config.yaml
d_expert: 64
routed_scale: 3.27
balance_bias: false
dataset: "wikipedia_en"
Below are experts of layer 4 (counted from 0) of a mixture-of-experts language model. Rows are named router (the router's row for the expert) and show model dimensions 64-127. Each number is 200 + 40 x the weight over its row's rms, rounded and kept within 0 to 999.
Before each expert's rows: a language model's description of what the expert responds to. This comes from a sample of Wikipedia text that the model never trained on.

# expert 12
It responds to: Words naming wars, centuries, nations, dynasties and armies in history text, such as World (War), 19th century, Soviet, Ming, Tokugawa.
router,242,103,192,108,174,275,245,168,229,174,168,235,219,291,166,259,240,217,288,190,185,233,173,189,245,256,172,156,239,246,223,186,185,259,155,201,220,131,221,144,156,207,210,197,162,139,205,173,198,215,229,228,188,196,178,93,232,235,227,227,146,149,233,162

# expert 55
It responds to: Separators and symbols in sports table headers and keys, such as pipes, semicolons, dashes, asterisks, ·, }, in W | D | L.
router,202,172,174,194,211,268,223,221,158,254,167,251,238,167,200,231,154,275,223,193,132,209,181,189,285,227,179,182,274,206,238,227,197,190,199,207,197,151,260,159,115,225,202,139,154,189,227,206,174,189,301,243,157,214,265,203,245,149,177,235,177,157,268,192

# expert 1
It responds to: Romance particles like de, des, et, and separators (dashes, slashes, pipes) after names in lists, credits and foreign-language titles.
router,179,173,177,125,210,237,252,225,123,218,172,200,181,208,152,256,222,206,219,155,179,203,123,242,194,241,194,200,243,227,227,218,165,291,174,195,204,167,215,127,172,266,239,187,154,219,230,196,252,252,238,210,161,228,191,173,243,206,246,238,198,247,272,187

# expert 48
It responds to: Single capital letters or first syllables beginning names, initials and taxon authors, such as A. in W. B. Powell, C in Cyngen.
router,268,155,164,123,225,255,175,232,175,213,271,220,193,276,155,230,109,263,215,197,194,219,204,253,176,198,146,178,220,277,252,183,239,222,177,205,128,93,222,137,172,209,224,169,170,153,278,220,239,208,261,210,214,225,221,120,267,220,194,202,145,173,199,168

# expert 47
It responds to: Verbs and nouns in athlete biographies following the subject, such as hit, returned, recording, won, played, plus Career and Apps labels.
router,224,188,189,226,191,231,213,250,124,176,252,239,221,191,117,261,194,290,215,154,181,187,261,219,290,202,184,195,208,232,222,189,189,204,220,191,241,201,237,175,162,193,267,190,188,178,265,240,176,196,278,246,220,270,193,159,203,138,195,229,262,190,241,220

# expert 56
It responds to: Mid-word syllables of non-English personal and place names, usually ending vowels or short pieces: ara, han, ia, nja, rak.
router,212,199,168,213,218,371,231,217,155,239,178,187,235,196,170,269,225,189,211,152,163,218,182,207,259,227,153,186,238,264,176,185,129,247,149,135,235,193,227,130,162,167,251,160,183,167,241,244,227,199,378,209,227,224,255,171,215,180,198,264,176,149,213,222

# expert 27
It responds to: Ordinal and ranking words in sports and results contexts, such as first, second, final, last, largest, and "4th", often before season or round.
router,200,146,160,275,221,278,220,179,167,220,186,211,206,204,196,268,195,279,249,198,159,180,134,235,293,201,174,183,239,244,215,216,144,216,233,130,240,152,206,107,71,238,247,161,171,202,213,207,267,196,272,237,180,231,196,192,185,214,279,213,215,161,202,251

# expert 14
It responds to: Indefinite articles, number words and adjectives like public, local, political, often in election text; also N in coordinates.
router,195,179,175,248,147,258,261,182,206,201,140,220,207,187,154,190,131,199,217,162,204,235,196,271,247,249,156,166,252,191,179,252,143,288,221,230,259,158,279,179,207,183,254,140,185,143,206,212,218,225,222,228,206,216,218,197,238,158,246,218,134,186,233,161

# expert 30
It responds to: Connectives after a phrase such as due, because, since, meaning, however, tennis set scores like 6–3, and heading markers like ===.
router,223,169,181,187,219,232,274,239,66,182,170,240,209,183,227,264,232,243,283,229,221,241,150,249,248,281,177,189,202,255,197,191,185,252,189,146,178,130,194,174,200,185,170,148,179,161,247,282,223,189,228,235,210,227,240,219,288,189,215,171,217,192,218,188

# expert 9
It responds to: Given names starting a person's name after a role or comma, such as Andrew, David, Michael, plus reporting verbs like wrote, said, was.
router,233,228,196,162,179,238,222,239,160,227,273,218,258,263,200,215,228,240,301,164,187,223,183,222,256,209,184,218,290,269,190,163,238,302,193,143,227,193,282,151,201,237,241,144,162,176,201,219,239,229,225,174,221,260,227,138,245,181,158,231,129,165,245,228

# expert 8
It responds to: Digits inside ISBNs, coordinates and years, and pipe separators in sports standings tables, plus adverbs like still, now, history.
router,271,196,158,230,204,284,293,250,160,249,258,203,242,243,263,232,204,166,240,183,89,239,227,239,197,195,181,185,276,247,252,151,245,255,223,203,241,148,238,141,192,139,203,162,199,219,197,182,192,270,237,203,239,199,231,152,247,231,275,246,188,145,258,127

# expert 44
It responds to: Second parts of place and team names after New, West or North, and suffixes such as ton, ville, ford: York, Coast, Zealand.
router,233,196,136,194,166,275,229,215,123,215,188,247,238,202,240,228,212,244,274,144,157,177,150,181,251,243,209,184,266,262,267,188,226,258,217,239,179,163,229,168,142,281,233,155,145,174,252,236,259,259,223,255,221,289,178,190,212,190,201,256,235,134,240,199

# expert 6
It responds to: Word-final suffix pieces such as ed, able, ated, ous, and participles like built, based, oriented, often after a hyphen or stem.
router,160,186,131,191,218,343,175,225,185,206,178,271,219,238,194,291,214,317,232,180,169,194,174,208,228,238,201,156,211,234,273,187,212,197,217,257,207,181,232,170,115,207,238,136,189,163,221,237,216,198,270,243,189,252,244,189,188,158,202,247,114,158,228,129

# expert 33
It responds to: Month names and years in dates, like born 23 September 1997, July 11, 1968, plus commas and in within biographical text.
router,222,154,178,184,207,210,195,199,136,227,254,137,202,222,234,265,211,182,227,171,174,229,169,231,230,218,247,171,224,205,270,189,236,250,172,190,225,198,208,172,147,181,222,175,174,200,193,196,231,264,199,227,211,266,192,103,255,140,282,172,149,157,261,152

# expert 60
It responds to: Month names after On, In or During at sentence starts, and nouns like end, President or building before of.
router,233,89,203,239,185,207,204,236,189,219,165,200,284,322,183,217,198,251,254,183,155,197,180,257,256,233,193,144,205,241,242,246,205,280,202,199,238,145,197,170,177,195,215,167,171,171,227,208,218,249,220,239,190,230,176,88,204,175,296,244,184,128,253,178

# expert 39
It responds to: Commas, closing parentheses and quotes after nouns like album, song, band, film, as in "debut single," before a title.
router,215,139,146,221,154,177,221,249,182,279,162,195,269,169,196,210,206,210,296,213,179,230,180,241,196,237,158,153,255,214,207,175,155,237,193,201,251,168,183,100,193,189,221,174,153,130,197,221,240,263,260,199,192,220,172,152,283,185,262,210,162,158,292,141

# expert 63
It responds to: Prepositions like of, to, on, from following nouns or verbs in expository prose, plus suffixes like -ion, -ism, and words like especially, including.
router,303,132,142,229,199,241,225,211,194,245,271,207,271,224,168,170,233,210,217,195,122,229,181,216,234,222,144,177,196,228,225,232,167,276,213,240,178,200,200,175,212,177,241,166,216,157,216,233,175,219,197,173,225,212,227,156,218,193,185,206,177,151,232,187

# expert 7
It responds to: Articles a/an, opening quotes and first pieces of words split mid-word, such as en-c-rypted, sub-con-tinent, s-wore, Imp-reza.
router,201,168,185,229,201,246,251,227,192,194,241,261,265,248,183,278,254,195,206,172,197,244,254,287,219,214,203,164,211,186,249,207,197,201,179,210,229,172,261,167,233,201,208,147,162,187,222,190,230,200,258,162,142,203,233,161,245,144,211,253,174,206,265,176

# expert 45
It responds to: Subword pieces inside foreign names and rare words, such as -mil- in Juancamilo, -ri- in Coñaripe, -ucci, -mann, -tic.
router,223,219,143,234,153,306,247,218,157,184,154,215,247,172,181,251,197,182,247,183,203,229,142,206,239,231,224,208,230,251,220,153,211,234,163,226,234,181,188,163,169,222,288,170,227,144,219,230,243,263,319,207,195,226,177,193,190,159,190,279,179,162,212,205

# expert 50
It responds to: First word after The or a quote in titles of works and names: Little, New, Best, Los, La, Two.
router,223,136,197,175,193,291,176,210,136,236,198,180,202,166,182,215,225,201,218,150,159,219,224,203,236,183,217,148,220,291,211,142,166,202,185,174,266,148,245,197,172,198,220,182,190,175,299,224,208,192,247,235,215,243,153,134,222,207,226,237,196,222,228,211

# expert 46
It responds to: Wikipedia section heading markers and heading words, table header rows, and the first word after a heading, such as ==, History, Plot, Format.
router,196,209,140,100,146,247,195,217,186,186,205,196,241,166,229,192,171,248,250,220,85,219,135,270,246,218,121,156,249,224,231,216,185,201,205,217,233,181,265,171,183,201,258,188,161,230,247,196,208,255,308,232,182,219,272,177,205,185,212,218,188,161,234,243

# expert 61
It responds to: Given names and surname fragments of people in lists and tables, such as Robert, Paul, Alex-anin, Vander-lip.
router,231,219,166,186,192,258,177,246,150,221,238,199,219,221,171,270,226,245,248,134,159,198,174,273,275,231,155,166,221,254,285,179,206,233,206,139,225,202,255,156,188,215,276,131,173,178,215,226,208,204,261,222,241,246,243,173,243,155,136,209,161,169,214,173

# expert 36
It responds to: Inner pieces of words split by the tokenizer, such as age in Management, o in Meno, erial in arterial, plus some table pipes.
router,234,195,166,132,193,258,210,218,150,190,149,237,229,172,186,210,201,236,214,179,209,167,168,227,267,243,226,211,250,229,229,192,108,270,174,170,236,155,196,170,222,212,192,156,171,187,247,222,222,175,280,265,184,269,195,165,251,200,203,211,187,123,222,205

# expert 57
It responds to: Unit words after numbers, like km, miles, ft, kg, million, meter, mph, plus table pipes and closing parentheses.
router,233,150,216,187,132,337,258,272,209,237,178,244,213,258,216,234,168,215,196,204,272,246,178,285,219,215,223,217,230,251,261,254,169,249,176,175,225,171,175,162,188,178,243,161,195,199,251,273,195,196,225,197,185,194,312,191,245,150,275,195,107,190,264,99

# expert 62
It responds to: Words inside song, album and event titles, plus closing quotes and heads like Award, Records, Championship, Stadium, Railway.
router,207,151,195,177,144,238,211,280,178,212,232,151,179,145,156,221,241,218,258,151,152,188,219,163,229,198,163,151,262,211,219,204,172,243,181,181,214,190,232,167,179,210,250,169,152,203,239,262,224,214,179,198,226,263,198,143,202,164,217,195,128,203,270,178

# expert 52
It responds to: Words in infobox location and geography lists and coordinates, such as Rural District, Location within, Country: Iran, km.
router,224,133,202,152,156,256,237,180,97,207,221,180,211,193,155,175,212,247,200,101,211,246,157,275,249,334,189,237,266,255,258,205,234,197,147,269,209,209,234,192,130,178,174,145,229,189,209,257,244,232,210,196,138,223,260,168,207,141,224,243,166,218,205,63

# expert 24
It responds to: Hyphens starting infobox or list lines (Position:, Kingdom:, Past members:), section markers like == and =, and hyphens inside compounds like non-title.
router,183,184,146,189,162,262,229,220,156,234,201,201,223,230,164,202,305,245,243,185,203,258,127,269,244,214,223,127,275,225,257,156,225,208,255,198,228,111,236,153,180,169,281,166,170,176,260,249,263,201,284,190,243,246,249,156,248,190,218,177,147,210,202,172

# expert 42
It responds to: Digits, year ranges and date pieces in tables and infoboxes, such as –19, 2008, present, and units like ft, m, %.
router,243,173,162,238,194,266,209,207,144,228,196,182,224,147,168,220,248,212,248,180,259,273,176,220,228,185,210,163,275,218,253,156,238,208,202,193,211,233,217,203,214,197,219,217,176,165,226,244,235,234,251,210,189,288,203,146,236,166,251,188,152,183,251,178

# expert 49
It responds to: Compass directions after verbs like heads or from, such as west, northwest, plus him, back, mother, father in narratives.
router,199,165,199,188,199,249,243,199,212,238,137,185,244,174,149,277,176,169,246,109,173,236,202,204,226,259,187,162,242,188,274,131,177,233,116,215,212,112,178,163,205,177,245,180,138,142,205,256,168,152,214,257,168,209,139,162,228,147,181,255,131,163,240,179

# expert 10
It responds to: Opening parentheses and brackets, often fused with a digit, starting asides, dates, ages or measurements, such as (age 27), (1.68 m), (790–835).
router,220,207,200,150,164,253,286,274,152,223,231,233,210,244,158,259,171,168,232,195,165,247,159,272,252,228,181,143,218,230,257,174,117,212,128,228,201,150,210,149,115,204,219,181,145,165,236,238,238,214,259,260,189,254,232,179,250,159,207,269,197,161,211,182

# expert 18
It responds to: Pipe characters, line breaks and separator rows of sports, election and awards tables, plus header words like Candidate, Turnout, Date.
router,266,180,149,221,174,253,251,211,204,251,190,121,235,132,162,249,190,226,175,164,144,217,169,239,204,255,171,201,265,212,231,167,201,220,192,206,157,144,188,157,202,222,265,141,221,152,251,203,165,242,266,230,210,243,244,207,258,151,240,209,189,129,263,133

# expert 40
It responds to: Concrete nouns, adjectives and word endings in nature, species and physical descriptions, such as water, small, river, sugar cane, stripe.
router,237,209,208,205,163,229,248,218,178,227,165,224,176,234,155,239,172,198,244,141,219,241,189,250,171,229,107,176,229,218,204,161,222,198,196,180,209,100,227,113,193,136,187,185,143,163,333,233,222,252,226,160,153,212,183,168,180,184,148,218,198,233,243,201

# expert 58
It responds to: Conjunctions and commas linking list items or clauses, mostly and, also or, but, while, & and commas between names.
router,223,126,135,193,153,192,250,251,154,271,204,187,223,159,182,260,182,190,207,142,150,226,199,235,197,238,171,150,246,231,231,153,206,238,186,204,154,182,234,153,174,246,229,153,172,218,268,224,166,239,321,211,147,273,208,188,262,156,178,251,171,181,247,194

# expert 35
It responds to: Byte pieces of Thai, Chinese and other non-Latin characters, accented Latin letters, and LaTeX pieces like _{.
router,252,209,165,144,152,249,241,190,130,230,200,99,245,224,166,262,258,194,209,188,166,201,187,213,246,204,197,230,273,234,197,229,167,206,226,148,217,171,244,157,200,273,213,94,178,198,210,229,221,208,315,226,255,239,286,172,290,218,222,223,201,147,249,182

# expert 13
It responds to: Second halves of sports scores and numeric ranges like 1–0, 42–44, L 56–63, plus vs and date-table pipes.
router,258,172,170,239,193,278,202,261,126,205,154,212,238,265,207,271,207,238,245,197,139,234,203,236,203,213,204,173,240,232,202,214,178,271,221,137,191,191,199,163,236,208,236,173,177,218,254,246,270,245,262,235,185,207,171,192,173,250,223,205,155,193,207,153

# expert 34
It responds to: Short word fragments inside longer words, especially after a prefix or first letters, such as unpre-dic-table, inc-ub-ated, proto-C-ub-ism.
router,225,173,203,188,204,301,259,219,200,228,157,234,244,187,195,280,187,245,253,199,181,214,154,246,215,248,221,184,209,221,219,137,240,259,228,256,171,197,225,150,182,179,183,166,241,245,212,243,188,245,355,193,164,191,244,174,183,162,224,250,164,175,203,118